config.toml
vocab_size = 16991
beta2 = 0.95
dataset = "wikipedia_en"
Below are experts of layer 3 (counted from 0) of a mixture-of-experts language model. Rows are named router (the router's row for the expert) and show model dimensions 0-127. Each number is 500 + 40 x the weight over its row's rms, rounded and kept within 0 to 999. Numbers have three digits each.
After each expert's rows: "raises" lists some tokens whose logits its average output raises strongly, later layers aside; "comes after" lists some tokens at least twice as common just before its tokens as in all text. This comes from a sample of Wikipedia text that the model never trained on. Tokens count by the router's weight.

# expert 18
router:484490513458466521423505464450478503517493539480472449550539518463516511494534546438542515512555494499531427494422495419544493481606454557549474414448574485529510506501427537539535564402471435461467442591570525522473472561514457458479483516553479524477465452493478431504502486502520532455547524559474524557528490515549506444503492510496510491485394504527487488482502497469485494521528
raises: "\n", "-", " there"
comes after: "\n", " |", ".", ")", "==", " ="

# expert 17
router:469485519514410521491529514522454479535550525507483481533506491535483491477501509405543526489512463465489421554588503445563464486469492566483503492487520458502497490443469509527538559432490494514445523568537506519509462530473490469525481481512461521508477473583443404486413516492476535404545507593435536548493513495537458412546521503548506508486363529537509490491528500495452521516468
raises: "-", "hes", "oo"
comes after: "\n", " |", ".", ")", "==", " ="

# expert 34
router:479497470482449484486494481496471519521480430530492480518534532534462429419519547523558521515598501568484457513565422487517502510478498517493549485535525473519424498489429544529497495527518472508433522462556521522451377523507537498490452528489545497504523512520481436500461482494474496503482528580471524512545464517520431510500577516657438500537517483414529446504525473481493563448474
raises: " –", " at", " :", ",", ".", " -"
comes after: " |", "|", ";", ":", " /", " –"

# expert 59
router:435480522444536510532494494555470465506535476460487501540586500536458476470521522513524502455486472528506457480447427510521505488471516487553503465444499626503530537495508496524455517449502487451460490473509463523483442457532500490508502528514523465517509534534412494502451448452459381535525526526426541530470440461505466507506480575533498568498469635485560458483519574514471586557497
raises: "re", "ient", "ear", "oth", "ans"
comes after: " (", " |", "–", "-", " \"", ":"

# expert 4
router:435496480467450489438505491576497485528498418523466517487550540426507502474543531530531486517511507481459396437580478480514458491535482524505549564528464520532429461509476523503529491524495454523445543527540514502463480508565484461503441524537492528513493565551412447519537455444518501507466553604481506531546489485493470525555571505478469497547508496396570501534551451447476545433479
raises: " |", " ===", " ==", " ====", " themselves"
comes after: " |", "-", "|", "==", "2", "W"

# expert 8
router:563517544489520531537480459554479524461551496506505476510509500538518452482591490366568490439512468468438444573397470419541462520506506491480506470541440584507468472476406508532462499529484491467431549499521519513485442550515497466561513520539471437503500502498476465546523502505481471488490525582498506509468488520516476512544513455589479567534448482458594494527545517458524503490498
raises: " ==", "\n", " I", " II"
comes after: ",", "|", " |", "–", " in", " ("

# expert 62
router:499383443485446504502505522502489538493542414542464477520537506537468476461486549525572459468467470516500519462536442555524464578461494497520505506567525476520474488540501550516438539521490516491394473479532551492456451553581489460511458579501535462532522546528423448561508497477516488471547503529467518549489474485523453412517509519473489561497488493451510453506516458451544625534528
raises: "ries", "esc", "ty"
comes after: " |", ":", "|", "=", " de", " 6"

# expert 44
router:486519519467517463553523472602471602520538413439478457559505534527518405516490536507496500491544462475485480472550501554571509555492457571495489526541535504483387511506504493513514488468482511489489526565545497449487451555504493498514445566527526364541482445531489494533513531471458481486535494454448519522493472437511462449522470500507416500525491512511528500581568475470490512525434
raises: ".", "-", ",", " |"
comes after: " the", " a", " and", " is", " his", " to"

# expert 35
router:389444520495430503502555503458477499530571492533460426544536524492516492459535511439542503506539469514505480416474492491527433476531515481401514573563524496521462473477560515508389520541479481463475579480500527491498510498554498531484477465499476466538538532491472495515504482543442503465514524489489494531534478519525504451504520567457479565487519569502502461474530628496555584559425
raises: "|---|---|---|---|---|---|", "time", "yard"
comes after: "\n", "\n ", " 1", " 2", " =", " 6"

# expert 13
router:584539413420488503489450424486415481485551514462498506472550506534465522476489517505507450475577451590500493501471465548519536465518462556429544543464513482577447574466478495471454530441480544522514594580547491439470542479478501509577511540528542458492538533520512502522511495474464392454524566520499464515429441440537497484537500480487491482520462498491494475514499516468516522512464
raises: " younger", " older", " family", " same"
comes after: " of", " in", " to", " on", " at", " for"